config = dict(
    d_expert=32,
    balance_loss=0.00681,
    lr_router=0.000418,
    norm='rmsnorm',
    rope_theta=1000000.0,
    init_std_o=0.0104,
    optimizer='muon_variant',
    warmup_steps=200,
)
Below are experts of layer 7 (counted from 0) of a mixture-of-experts language model. Rows are named router (the router's row for the expert), gate (a neuron's input weights, with its number), up (a neuron's input weights, with its number) and show model dimensions 0-127. Each number is 128 + 24 x the weight over its row's rms, rounded and kept within 0 to 255. Numbers have three digits each.
After each expert's rows: "gets" lists some tokens that make up at least twice as much of what it gets as of all text. This comes from a sample of Wikipedia text that the model never trained on. Tokens count by the router's weight.

# expert 45
router:114145130137131115102158069148128093141109099156141150168158141137118097131180107115123128104156127160110162176081135149172122144141127138134126147144168145153113141174119146140119171087143092109149156139106154116145131154136148115129091124114141146133133118133121150129131076142109152096142099096104141102139172160139122109072147103116129088129160131165087150152092126144104103128104
gate0:131138134131085103095160131133162086098108117145177126156135122155140123121165105126126102129105102125129099111152150108123139111161111128115084118128143124148150093113078136149108112077141115136147137191101156129147132149097177149107128123163105121097138107155104148119129095156101116139136061128152128117143098088112175098123138170148139135112115160150111119143119159102134102088096
up0:116138128133135084112168128152141125108107096120136128114096134131147101143123105132104164167099098138133160113147159118097138121140127160145128102113143106137111120128142149165136132063129131144060125150174073159112128132132152094166099147141165149115119147127129113093123108129072164126147077110096146134113162143135197105114099124131084092120117101129118091146123131104132146146115
gets: "|", "1", "| ", ".", "2", "0"

# expert 25
router:127133184136086105121142100135092097167082116157151125152144161169109091135161098115123097128139149145121166139110115149143115124142101128136111135083135155135137143157151127103129133103134112129165186147121150106155153156160174165149128142108132154145167114116125198134145119157109150101128112112089139107143144150146112090114104102109131111152141094116094160146101151141099108110125
gate0:161071131128099095088163088128119124125130132168100103104120114114112094125164135127134069165154122148140154145143142146094104112125149159101096151084114099125129075165137137115111133131130148141115147137155137112128129164130133148139059124118112169106170107080118146092135086104107115157100133121140104147094114138133126101120103134109152148123107122114093171148134158119168117131130
up0:129071133084141140129162107145098117166137137128153103151120162143125116133140126113125081137158117157124178082128142126132155151099152131124084141084139122103112115136133102098095146144167167134145180128155114124131127119096160115156075145173130131125094131136108140077135105099158118127112132105103093128123090106109142104093087153124147109178119124116136110140100151137096162112152
gets: ", ", "in ", "(", "of ", "and ", "to "

# expert 22
router:133168183142121097124134110125116120162122110176146134125186147139120100164159118105112117118132147141095152162080099152141116125133089110153100140100157169119126168162175131119143111102136099107162168153111147128165138147178157124140116134090131149177121104136113156127135115138101138091132120105114142132141141164142096125112109111119145112144159093129097164143093140158080112124125
gate0:108130172142126129111087111143130156112087096155123130120122118138150096152088172109148112103140120096107099135141157101128150087121143112185115132108140138099113126129156123107157127145104131094123189148098122125123139122111122148094131119124174125131138095090110145124142141104086134153151155077096160139129177093192078139127116118108089122139119110097126141144099132126122130174159
up0:149083096147094163099111105153134109148163123098148095113101132096109151098116112131072121099126122138114115127084125159140080134171124119147110115155103170126136102150079123107162130119137147160151106115160095151116132141114125150148129124173162153151133125114124118149097166112156102101111109149116155176146089134084106135156122123145128099127103123104130158109128169114114123156076
gets: "| ", "(", "|", "; ", ": ", "\""

# expert 43
router:157167139155139123106150122178107122136109085129149124143172129138135106136149132107097125098161175163112139164106130145157124124147112142123091153106137132139143149129136135139145168087144101100149132154106141098136145152156159152126077140122129143197125132131136137159134089129116124090167099136117155078126167140138120104083145122132148093130161116159089184116109157143090115122111
gate0:155167140167130148111183121148126135126144064121154123163188122118124173167144149115106138105123091095123115170120145172143105141153150136101140133071153137112144134141130131138077166136110138104147107138128133146125115115138133089100137114154149116128167139101113087117137109147132115192136105121093124095134156148130146107083141132138129119093131125108115189114123145124144144156101
up0:151134103148118103171150056170108142160130130170116149110156127115084111081115132092116151105121149123167098148126119142126137120172125135128145086127141122097126127162127121172109133133108174119153125113128130124145127092116107124117137140136159117132094101135088113129153097153143104161126081129138182096141125111137111093099127166097144138140117198111104145096156145129161119132150
gets: "3", "4", "2", "1", "5", "- "

# expert 38
router:103182165111138105106147108166111129152138133130168143148149135154122095113152118106119135129152138142117147153111110139148119140133112123142093120118150159148159165141140134121114134097141099106171145149119145132167142155142158139129125129116119167120103143174154171123139104135102148112147114128097171129175140142139128083102102079121138106155163127152110146163086128199073089103096
gate0:146133116130093163132120138144127117141124152137110200147127112163141156136167110117144167124152167109114128125128174103179153128121144105146114135175116110129122137107115131127121174122139116146168144161101100186152138122209140117119134128148116154088163160167107142130144129124140151150130152126142108148156135146102117079136109138167143132115176113144139110122113083155114105157104
up0:115093137144149144111123129162155125171124129119150133091136138138119112126103152117117103142122106123111126119151118152125106154068097149080113183079126163142153140136145096108147097143143127125116078074133133093145078092129122120159093142170150129168126105116120122119100085104130133129121103117170102090136149114134106134152158117127153097107139129083074134140152164115171134120127
gets: " ", "–", "200", "201", "202", "199"

# expert 27
router:090140134110134079108121131148086082132166118124122192156148145140113091115141100120123131131114151136080132129136079156146125140128126092217090153143145142144161164124136157098181111105141122132140129149125131155136135129140158126145120108131144188159142099132109116156141117134130147124126119125106132106123139133118079120122115136103125115152135124109091132135095153152113140062085
gate0:112113147142124123092161074095088114124094117122138143148145123129116089157149151117176114129120115109171164097139127084127126121142145073091178103134138106138144100129138170103138125155124134096175096154142137157104114147130097124129152087130200125170136123138128136145142139118100133130116137102126138151149128137165147136116086134112147126113166185120092138100096098139126117161115
up0:118169170082158163145154123166161157099091131143107107122120117106145159196113099135095137156160114169126161124162090117132096132148096135110132102122096174168139118111149104102126139123124138154158165094143106143155132113128122110151149098134124145118096103069148109120170133118098131134124105120129111134144143146121142124095130112108118135129151123068147141141115106121156079104152
gets: "the ", "The ", "P", "c", "it ", "uc"

# expert 28
router:123160149133121093101146125138100120142120114189130139146138158152120078154161137101117120126144162164101130169113099157159120124154104137138119134133155201134153152134132143137105147103157119106167136156110146125178144142134129145148129152096117138173153128121124180146151090156106139098145105125111183118162138128147113105103124070119138097144159130120102137145116136163113085114096
gate0:185097144105130109139124126137105112132105086143138152125093163158109144116150148112144143097098154196144090128159117118117126074124131104117154143148113092141161131105156170094116177141119162112138138118103158116143131133134127138114133144137118126132149139080108141165141106117137146152172078094093107100162124150144137075126107086128147111135118118159134090109140121170138119151094
up0:108129141164148148121127109104118130114168149103176106128168157128111104130112115143140134139139146090099166143123139112110120180160092107138137109092153109086094117174145135191108120084107099115147086130129145124106106125111113134138129137140122105098123088160088135100120146144104128161151119135113127168134144143069140188142130148092129151109160110119116116111146145066104138116130
gets: "| ", ". ", ".", "- ", "\n\n", "–"

# expert 6
router:136160146171126152135134119143114091138133098163126104145151136149095110132152114104133128122153144123117132157088114141164105134114084134157098148140162160165144141168136148148125166130121134119170146138112160102154154143168129112151110129104108152139149126125134148137159102132121158094144129117072144081164156165142085107126112110122158105133178105144067158160100147141115107111076
gate0:147151175171082133161153135198113124129104097139112076093164126083103130119097119117081134142090125131127111125076141104144114109142084140107121179115127143135143132126131133144097119147133119081147134161125135086126166129161128129124137120133101140157094114116173108125118156129150176136178133147112132157117135101161129129132105123141181125119125125153114149099100146118133162114108
up0:132171148146094141199130135157132150136127148131128102145113090134162122127131120149111119161128126172137092132131130108167061157108109137120137147118142148106135112163151129161155163153102137140126149162142141110180095118135171097088110116115127116136149112123162149086108139131153120141142148127124146110117094117136101108164123133140153098071132163174082152094105142116151088127111
gets: "|", "'", ".", "C", ")", "–"

# expert 29
router:093153134136092095121166110133083122134082119149174154151130154168085096130133121109113120105161142148098149150104119161143102112156121100141108144095141159171152177142131149116121183139166103111158171175088156130170144165148138151155125152121115139142133119127104142168131122161111127111142124101095144133135140125158110107125117112099133109159162091126106141143119126151130092102116
gate0:071148082111106111130123115181103107126088107124138125113139167101129116096117109150135070135149133133119141135128135121132176150100106119104134126111096167139133170133129146147120146161125115143110121117144147097159194143123106117123130154110154117154152157124152145125110158134135131175144064143077139168136143100176123141166156149103117101103112108151115146155119174148137111146119
up0:126118117117119103195109161088117161118104150115126163109109143102153092125122181132125118158145142138104145142176141114141149117116116152119127147104124127153151119120165173098161116137147137116100085140090128118115153160144093177117142127114085129166127131179124156148164114134099155161103135175135114087108126128138130171124143107159113114146113157135134153071106165144105128140111
gets: "-", "of ", "the ", "s ", "in ", "an "

# expert 16
router:110148140134124116085150129146130088158084076145158118159162155144088088145167111101117145118163130128100129129105132146130117106120085122127099150107143168149150134125148168108123133105130108112139160154100154155149146140173120145148141120114159153134127106158095134149172118152136141093125116096067139123146184142156128099111142129109148126152141105146098150151128149175078115094112
gate0:159069132136111106064132126133159113152116126149121120129121139092161110113159097124145093109072132177115113119119119100140089157141131152144095097085141179139123094101100112159152125125121119142164128120088119167132106113137132111142133130130133131149090143141094129156114149146135107097092159117114092145131121103106100122136165108109127135167165124136159138161140164108151101125067
up0:121097132150126114111154106125165140155077120166169146170135120148123139127107129099153165200108122133106084103125156122100144157144110151116144126117152132119113085133147163132144119130109104139178098137109156116114114109084122131092106129090106166172089181098128119134137101111145112110105136122123082116165121143160092127121122124134131143119117149122130144082179127160136145108097
gets: "the ", "a ", "was ", "and ", "The ", "is "

# expert 7
router:101135134125137074110120117144108106126164112148118186130169156132125072125153102092127119143126156143098140159112107141148129138124134113182093159142190149132157169141124143134175129087152103088132137128094133127159136134139157145172106117119139164149127115144116156158139084130105138118122111097088134115135155136128116132120105126123136101151138116108087141151066140147107122076100
gate0:091145154112152122142155103145104148138132102122153130112157120141109123137109102126147130109114168114134167106148117107125097113112139150125068109126124188158111143123097091168193134134140113148137095176120159167139130138117162079135113174133110099092120098145121154103108121133138131104119123132094110114140139128071128148172138129105133066104144095122096131131114123155101104164139
up0:146154081164106159154153153092137153108143130127118095118111119134145082130122113041130154115126134087146118094129108141117122149094082124095132164117133105138136123129121101138132152152087157146111135149122133072144098161161162128120114138122176114116115157130128145112162136116161118158160128124125141107116083159147129130135138110122138129108142169167104120119097177136081128100167
gets: "| ", ".", "–", "200", "201", "; "

# expert 1
router:141148140154121095109147111156116118140089095148143123161158130142100099167172118090105103111148126160103163159103126170189126136150115139136121146130153149167127140141120132126101175120136099110151144137106149137148145137147133131147089129102142146166149111146113169127177076141107160101111120097121151104163162146144110097098124108117131099142159108145079151148095131147105078115121
gate0:148127162117134143153117141153119149106102130139106119118149113131079129115116137101106092142144091137132129148149142134174105115172122134133113119095148154140116137092114077115077171162092162173103139113154154113137153134149082122119134124100125149181167099132085132126120130170099160119174081093140149111143145108133144115138133098121144092114138075107087138147119119101162149115126
up0:149099094136148150182069107153140091119132119144109148176110130172120156128137116140123093085148105126150135131144157172157135155135136110123110151179160141139120123110111140124129082132141121093097131165157114142085077114133169135132166088128110107178101147101107138098138112116137123113095093096118153108139137169160131135130097127150148123107130106127131120108114105141082139143162
gets: ".", "\n", "|", "- ", "==", ")"

# expert 3
router:151159144143134121113167116166123109152101113120161154152163129137100079146166145120123117117182146139112127169118085152141116101155079113118106165120134152145125141149166159135131136133159119096151159166098156108143149162143149137141109138111149154154157117126115143166137113138110130099183136110080154123159176134165113121080131113128141108138158104157105156125100132142100098115099
gate0:119156144141146162151144106143117141114089108094137153142192097104113078140130177104106113184119152149154126136115117130112169135110154127121145134110074112130175126153161157126110136154130138099117158155119166107129140150177136104137142163111135154083130102127156167111126155139143184106132123119116117099129157090145084125115130116101126114106098116131097087171120119125119154122133
up0:090130177132102132108157162102114096120173142149125110127089167133138148113131106126115162133095116140105091111135138129160120066153170111137103091163173116123121151110099101109127121115132119138112131131159080141147136120093108138096132102179120111153114109105129116163117094123128143181126176109120139124151102171134170097129126148108137152128125116127120117113162152155142062116142
gets: "\n", "0 ", " ", "1 ", "2 ", "5 "

# expert 15
router:135134193134118101076131109149097097163099123151136121145161131128122091140146121123132095112137147156119142137102094150147083092123109116143123158105136142140147149125135136153133157105168120110144153131101141158150162143140135132136123151096141159143158089142105159129178081137119147122157081117116142107192163139128105106111109064113129101131156119142097159128109139141086089136116
gate0:106128149181114107102146128126145167090132147119106132137144106134121102122162149077115160106119127105126146136127145069079146106117110134129115135152141152154126132098098117124126160175173137142117154138126088119139133134154126170102105126095138121095109122108106119141140098128092159085138159100090118146138183097096112104146091093107124144135094141170111171157144090143104100143113
up0:102154180149110120159109156110172124073130132139114086112153152123114112136167083125156180155153138111149181140131115093109165108125131102145166142163134122127161124106099124141117138154126153148096128164092098126126078152151121131133134121132101141158141109125079140130085109098164122169119095118105120124101147140149121149098124104089098105152148117085124146100128132121117139131156
gets: "\n", "\n\n", ". ", "- ", "==", "The "

# expert 33
router:148154128130104133089152120132098116149121101121136146131142172132111061119168115118140100134152125164104123160122120148141125125120118097146110151140159176128143151131144152134111125107139143091167160149100179133138144135157149112136120131110169143158132140127137147136148087155144147100160115074077134121139170114157112090118113088134135106141148103132104143129099140216100117119091
gate0:133113123162131118142139119165137128141137139103157080161136128124118130129120163169121119124102118100113144135117109123168153116110099084182136101137158111076129112111152113072067136092122128125158168159070053116110142120144135165103127185127131100139160103153158143139123108129167136135133136104096122163158135152156111112123128127121116139132128112134133138147102083157146140132114
up0:115115096125147141106141156168133136144071099104181109157109167163140125144111145140166127133164107134105133122139162167112148088133136095112094141119112143151127123107119153092097125117144129169105110113112131169129108111137142117148136175110114115128156084108106120146136122081111182146149144078135111125130187110125119099153081121112115114124130111134146079167164146153139167132130
gets: "| ", "the ", "The ", "a ", "1 ", "0 "

# expert 30
router:139152153116119106097127122144106082137103108124143103129131192156127137145149110107122118077128148151118125149110100156145104105131124139143110144083145135167145131137136150113112124097126122114138176145115141154153159142179175154142117164105153135126167100135121209146142116149115130101126104123089148118154173136155108085118145109103168135139159121127110158137118138140053122124117
gate0:111150140122118152115116137121140155141115100081114129103116137159133135164128120103131077136135103137157157079128134158097073121106126115174109117117148105177156111138060134103135137129141104126166135164119130154117108097145151138130107157116090108185167122147106151161081135109148131108138103135119072151128129113103127126145152145113139102166140139123078149103150136122075111140109
up0:133088140117143177132128156110109148144128138107141134098067116129167061090163169087119138129114135124115125114145136128164108146114141165121081128104149112113123169163098123088138119172131153144113150138125138084122126106094105158123089159113120139127103078110151114108107161132135095113123137157132096108172159109094132134099160120148111104154129114100100120113087154125137109137106
gets: "and ", "of ", "to ", "in ", "was ", "for "

# expert 8
router:109126135112140126145157099143100124135125105147165130173125142132074100162149125061120125119153168135111157134106101134144120119135108135142123141117179135152146158149125163140144153135137105116144145166116158139158158138133125126140039148107090148151157128119104144146126091135101161089133117146119156095157136150129122131085147097095128085146171106140106162151092148117122118110095
gate0:148098136136192140155120135149149142140126118124129133147126130125052120142089149107132130150173117115160074133114111094124089136181111161137128073137144123144140089104142167114144137133145104151147143114131164150157159129134125112131086163152135163153112111152138084141141126136108146113145141154129141113119146170103152133153115083116134102185120117141108154162142078123110122104148
up0:151112138123112160113123160148114111156142125113155082078140127075184149128141149080146116148063149096104111133116139125069124138096145126115126084134159121127164157125113121107124142110158143115135100145134090136121167152132121156068163114132153142153164149104119167140155123155148115119155114160133091137114111101109162126130128119146132132122193138130124111132109123114101099148151
gets: "s", "a", "'", "er", "e", "es"

# expert 0
router:136143162149117121107154104153095122160121098150148152142159132135121102150146134108105111107142146147126138133126099138170115101142075125138130150104149142149121149131148147127124170082144111106148147145105146150141179157128145135143120157102159152160155099154113150165161117137110139119151118107109147101170156180160123116097101098122150098141160115169110175113083132133097061104104
gate0:119144099152132108110145148134124160134123110105121132077162120089179161154144193118125105132129121127128096132144129137160085113119127100123120118088092095139131153133092130126125141063124129117114097138110158168089154137155148126094100169155173123154125119132102123161124110163144118139154147164152101143179137168137107152080113111143143125100160143108125126123126179109110107147132
up0:135176119146165148130170117100171127129144104084126131085114147073149095108131125135136124091161096127103120123072174113118090141107100139185099128149121183146166108148108109142146118135156103138140164137122119109123141080131113106144117094125116122141129104092123123107117140107125138106154137132143122111105133114138131124160124159124148111136100086076151123140154091150115119065143
gets: "\n", "\n\n", "- ", "| ", "==", ". "

# expert 39
router:145178142123112117124125125150093080141114103132130107164159163148107116141158102125110103104142158138119131165094111140134098105133131110133117141096149135159140153158133136083142133074137105115140159136104146123142167153156175162139116170099144134135147086149115182157148130156110157102113099110091130127168171141170118082117158114114171110152161108114120142135112134137084119127116
gate0:138107104117122138133144126172081112102111152077134127125159152121144101146182112124082116123130149156161137113086113064123149132160129153142138160138123143146112165141141093157086125121121141194112147105147116132153138094150125149105126131109142119127111141123140186131152157185094116091179096085130147149158146145123098123161131128142145122133144115096137108115152126118123121087138
up0:154145110127083176150130092098153146121136148096100137115169156125120109127131083131103136150159083141185126109097113089119142121126133147180147122136121131128105103117083121133113104122130118088123143101135112111143134092131149127083140105099146114108105126140155135190136138157103101141112105082114162136130133152095107123154161139162119116164119104122119120167138131109099122059097
gets: "in ", "of ", "to ", "for ", "with ", "at "

# expert 18
router:091141155148086126091138099150114077174111077165141133148146162150103123139174103116102097100148148150095146135093104145146084109150059141138108132134139146135150128143115155117136139087174121112148134143097147159166119143140163151157117132108155132143127091149121139145172116150100128100128124094099131127142172147154125133118130103115137120166158102140121149151113140160099104129123
gate0:099082090106120114122133101134164164097089092127150185136146171089135124150155126125117095155181130138117128138109125141136108135111128129087097125079095120128129106095144135169138115149158168084141126144110130156175071142128115129152144153137141117143108071105126120092167139164141096129134106123120110129141136122118114130150116092116173147145111118091123167103129102154154128115127
up0:155122107115123162153135093139116151146174113077147103101108104095085158136105158139142098130119124113095076109113104112125118163174136144107167124136164124124131140108124122164118147117134114157121120107144119141164105119164113129128111172107173123155096139122125138105115082118157163093144102160156144133108112169142162116148119096108133179128135103106086118141127194129129144102108
gets: "the ", "a ", "his ", "an ", "s ", "The "

# expert 4
router:119153141110081132106165102138074109138110118120127159147172129141077089136152098102126110126158134146137119135120110134142126105156108124147102136116139136131161142178151171086117134145150116121158131174127140156131149171143165190139110174120131149142126113177129141144171119139101136128186135116102129126165154129159107107124092115096166121131137117141107139159127161168086124118128
gate0:129135132140156110133127119114116113092115085178157092088158122158133137124111092125062146170103123090133132143151115129134133154114136164100130146106151156150118123166103120133125136121100149142140150132112111172154129119153104129135125134148151148139139141114129149110097157116078150129188151125121150145098146140132145105085078147113110100109116069172129118136150173096122124147071
up0:082137117122166090139105143115114143104137145119161114153185157094119122090081123144189103162150150135137126145117121100133111126176118121124117146126159115112085079116124136118105168122118092151101141122117129162135121122114129066114102107161152134110130122070119113106133102113135140107139097119073143106153138118129117097107119180107176122128157137125142135153097119119095131093113
gets: ", ", "s ", "ation ", "es ", "ing ", "er "

# expert 44
router:146153144113088105106148108117095123165073121166117130110186151140116066181154094112149116143125152135074147141081124157159113122144122144144122143098153152145112137149152130136138157110153125110190139127112149134130146160148122138109108167104133133155161118159110174141142095142092142101132140127101168135132125139115118087113131079123128131132138115106079144121123143126092098122127
gate0:120119121102134128122111055166108125161154107124153108161145132139149114157114128127134087112116125125126139108116099114157147146160141111106127108103112097118106126100135159111064117106137140130143136128079111154157120127148157169113087084126149097099115110131122154181133055119134134118090135095123150159124083155128135107120141148149162172126118173133145143116171148111126128097099
up0:117128140116091177099083114076122150163124153158107139133158138139092123120145134098164169170136138127172119148111143114144175130159129143086148109123081147185105131108136133122120169168178119160125119138103106141127083119137097159123124106132132143106145162163134164134142111134121118177135104122125126135160156137124181133099134111128123118103083162112100146142124096121131117122102
gets: "| ", ". ", ", ", "\n", "; ", "\n\n"

# expert 23
router:116156134110101100097177105144110114183055122121155164153122127146110090126131125107109119117169129140093165165122117144150121112126116103159129152126146143141142146157134143083117155138135120100169168159106179117133127156173144137136119136094159162132146131188124144161128107143115147102156141116098149109133136121169099128124123108089154095131142107130126128140113135155114068115107
gate0:152156128117126135143155072136137114170086136127155119163126132148120133087146102108124139129136090129121151131158143124167105073141100122139136137144141120133102112086145116125126157107149127137164138087130124070129152127137140105138151156147136141119147104167165199099116130149125083139170120137095147147114094100131159155108097156125152140132096087162144135124121122192127091102127
up0:131107120053095156120120130126129097102122073098136131141154171146110116110107137186127116132134109113131119089073141129107122138111117123094119129117096176137106140111188106120146108104129147114169150138113126131139124118147130127142091121150129175122137115158162125098113144148112135085134144124131134098117088112170130140146091136124096124173091154141158151108111110095075152158127
gets: "the ", "s ", "United ", "American ", "4 ", "5 "

# expert 31
router:141160159154130118110164099146135112149080111178163138134158134144114082124147102109122120129169149148094152145110105148147114088138094115135125168108147146134122137142140130116112154097139108096174166150111207128151129152143159125140119142086130182154166109151094155121158097138126134114128095110116148111148183148165101117101102115126146121130145112124097138121093138139114103112127
gate0:116149128115161162092110095116157128189123163150132139156136117096108100121131104112132121116149095130110128115069133167138109112106108118116117125153124112123114097136115149136162140111167089104117138074095167132101091174101147141085142124134125151123163139179171144101114127127140155138118135130188126175132176127130118146132131108139147123123158124154136102136072100143115164116148
up0:109142173096100112154119123118083168108143082126131089127164086146116164129147101103152123085112148112151113111100124117077099157133101135164152140149166111102172128124140108128127168156134137124136111129118088124147151129142067136157131146122130111081084134159155148157134123129142116104105156129157146122138078128139145140124150134137134135130106098179142077114127104162087132130140
gets: "| ", "- ", "\n", ": ", "the ", "\n\n"

# expert 34
router:146160148158133142103153110151117119178119089137118129158147118195100108127161100115122117137134153149091182144116127157185106121132116111164102152124160135168141147149144153134144162116132117114156136149114181139156133133139161156165106149110144169147139123132120151134145125145105169086144146121106161121153148148141098119098139096107161120131135099123067163131101156138108108108110
gate0:088147136171134119114159153157143094156094146153122139155121125165144154108143132140125134063168150135139124109174146130134120123140121135107089116123135092095147113142124113114118134127143126135144070119147164086131119165148115149139106148149104157140098150102156136086127108114157175132088117134094151107140125120169111150105153125140170102144163163106144164103140145137074105154167
up0:078125160145146155135136135129148135125117113157128107127127121149118133124182138125134128130151138145154184121113155114133147120150105141122183157095121121142134092110095145170136163123118137130087091145119154136116162129111097084190122171138155121129153102082106113096110170127113112130060111089127141107109112174107117162095131124130154147112167090132105111163150147119117117118103
gets: "\n", ") ", "|", ")", "\" ", "i "

# expert 2
router:090139121140090116119145113169124098160120115161187123154156172134126115144164120108122129124174121122109147159117122148137111123140119081144103132146138139124142159165178147163123146146143115115132151117109144126151153156148152121151099123104140134145166126157083156155171093153099162119144124130125134070131145148167119101123115110107123083141147126132125151155086163165106073111096
gate0:143124122157103101130150090107167153115124107145154128181130181116128155164172146106116155080154086140102114142107090178089130136130132173137156119134105130122109192147116132095091166100113124134126151099139107131128142104114114138131079117131149118125118152147119167147135095109121115102164150155127108115138142120150106071148102142120145134112122137123192114116132109169130125120133
up0:134151089107134133128125142090112126155149125116127157158113162125115104135142105115085086163123124168164158098084134087114132108140162160107129144093131119171140148140111090136130129124154123154152132098120124143139136129164141114079140143136115126086146149155116143137126100114177119072119131129158106161146139134114097075168088131150121136108145153128169118163131090156113176083147
gets: "B", "M", "D", "T", "C", "R"

# expert 26
router:149129126153094075086174101135089129150114098135160115119155177124121123149155113123133133092198122124081141167129098158154092133109104138137087123128139147141138136146158163127122123108128091100133159133120131115193139137142132137143129159115162140147128096135086159147129118145112128093153111100112179143150145150137135111117147097131146121163140112141114150130107139175075105111114
gate0:112170150152096160105134129105118123156157113155178109125090096126120122119098146101140135122154173153119091126131100141129136083187141126139176119125108122160129126123161153118124126151144092124091148136184131154166159167119127168095173134154115168141145108172119159113150136117073095123177141138156130150130137113141134090127128110131134110131134127119120171122142148154094099124124
up0:122143151151157171108149104137178139136120142132120103121111081129153135114153109142085131131099084152178120126141106133164119094153116133119118134113118140136125150150137125110099161125172151151161163112122142130148064157093168125160106142123083170136102155116154105114176125138154128135123127133135099080094125140135054144127109147145143115089171122100133118138136135129147128114172
gets: "| ", "a ", "of ", "was ", " ", "by "

# expert 13
router:108161149117079122104149110160101123142118070106134132168138133150105119173141075107112110134159139159115135140094110134150115099131141163139124156121155132155139134160153123143122152097138059134145132138129164137132146146135139148124093166110142140164139128133128147161161094157127137101117113128127143077154126175168097124067144114107155087151140118160102133169100135140104103119124
gate0:102084169123130129139090112155135126157071108141128105168148149113153147137136117156128142158152152122178129140109135124140100080115129153138115115139089113143140135118130123120146147119160145105189176126125108175077108133148141090111122134073123126149104095116152127175157124153169141129080117112162142146145134154144118100123125149107129070121116148156113150114140107129132137107173
up0:099114113126132070097104090093134120118149137131148134124104109162148141150149140083169140071126107146097100138115129123100115137150149132149119132114117170172118095164085118156155108132098178123096086131136153096128146155130151120091137116152078141142134142153098158134116160144103096145113145163151163135129111136172107155130140086122097112137163127154150124113150116098136122164097
gets: ".", "es", "s", "a", "e", "er"

# expert 37
router:128147184114110135099156129149104087155119106137135128145159150162079127130135095108106100096147153160129134152097115152135118125142116133154107152106142142165165148143137155106117138113151098095147160152126157143151149162160177167147103161105123134143152108161105148139156130140124134085128118121094159127148191134169108090120138114081159127128151116141121147139130138145061109136108
gate0:166145134119131121106090153129084136142133110077132143107150096157095126161116108126123116108118110181113142125140128078160106133157137151097118128083126107179132128155097146094118155113136150179122157119107108140137128115144155125112080157130083118115097107142103126148140124148125110129140155112110176161117172093172120124147152147139102148120122092185159097110135127152092100114112
up0:104107132117131105146119117157155106148186127088098149115085158130110149115146174114143161093128144127146119140110159148182133116132157131105135116129085119127119137117115141148093113128128152149131152155148116134154165130120134178170127139145193158149171117109176104162113134118086089108145147101147137108097108131128147106097156087175135128102129141144127084170132139138131095115117
gets: "to ", "of ", "ed ", "ing ", "and ", "was "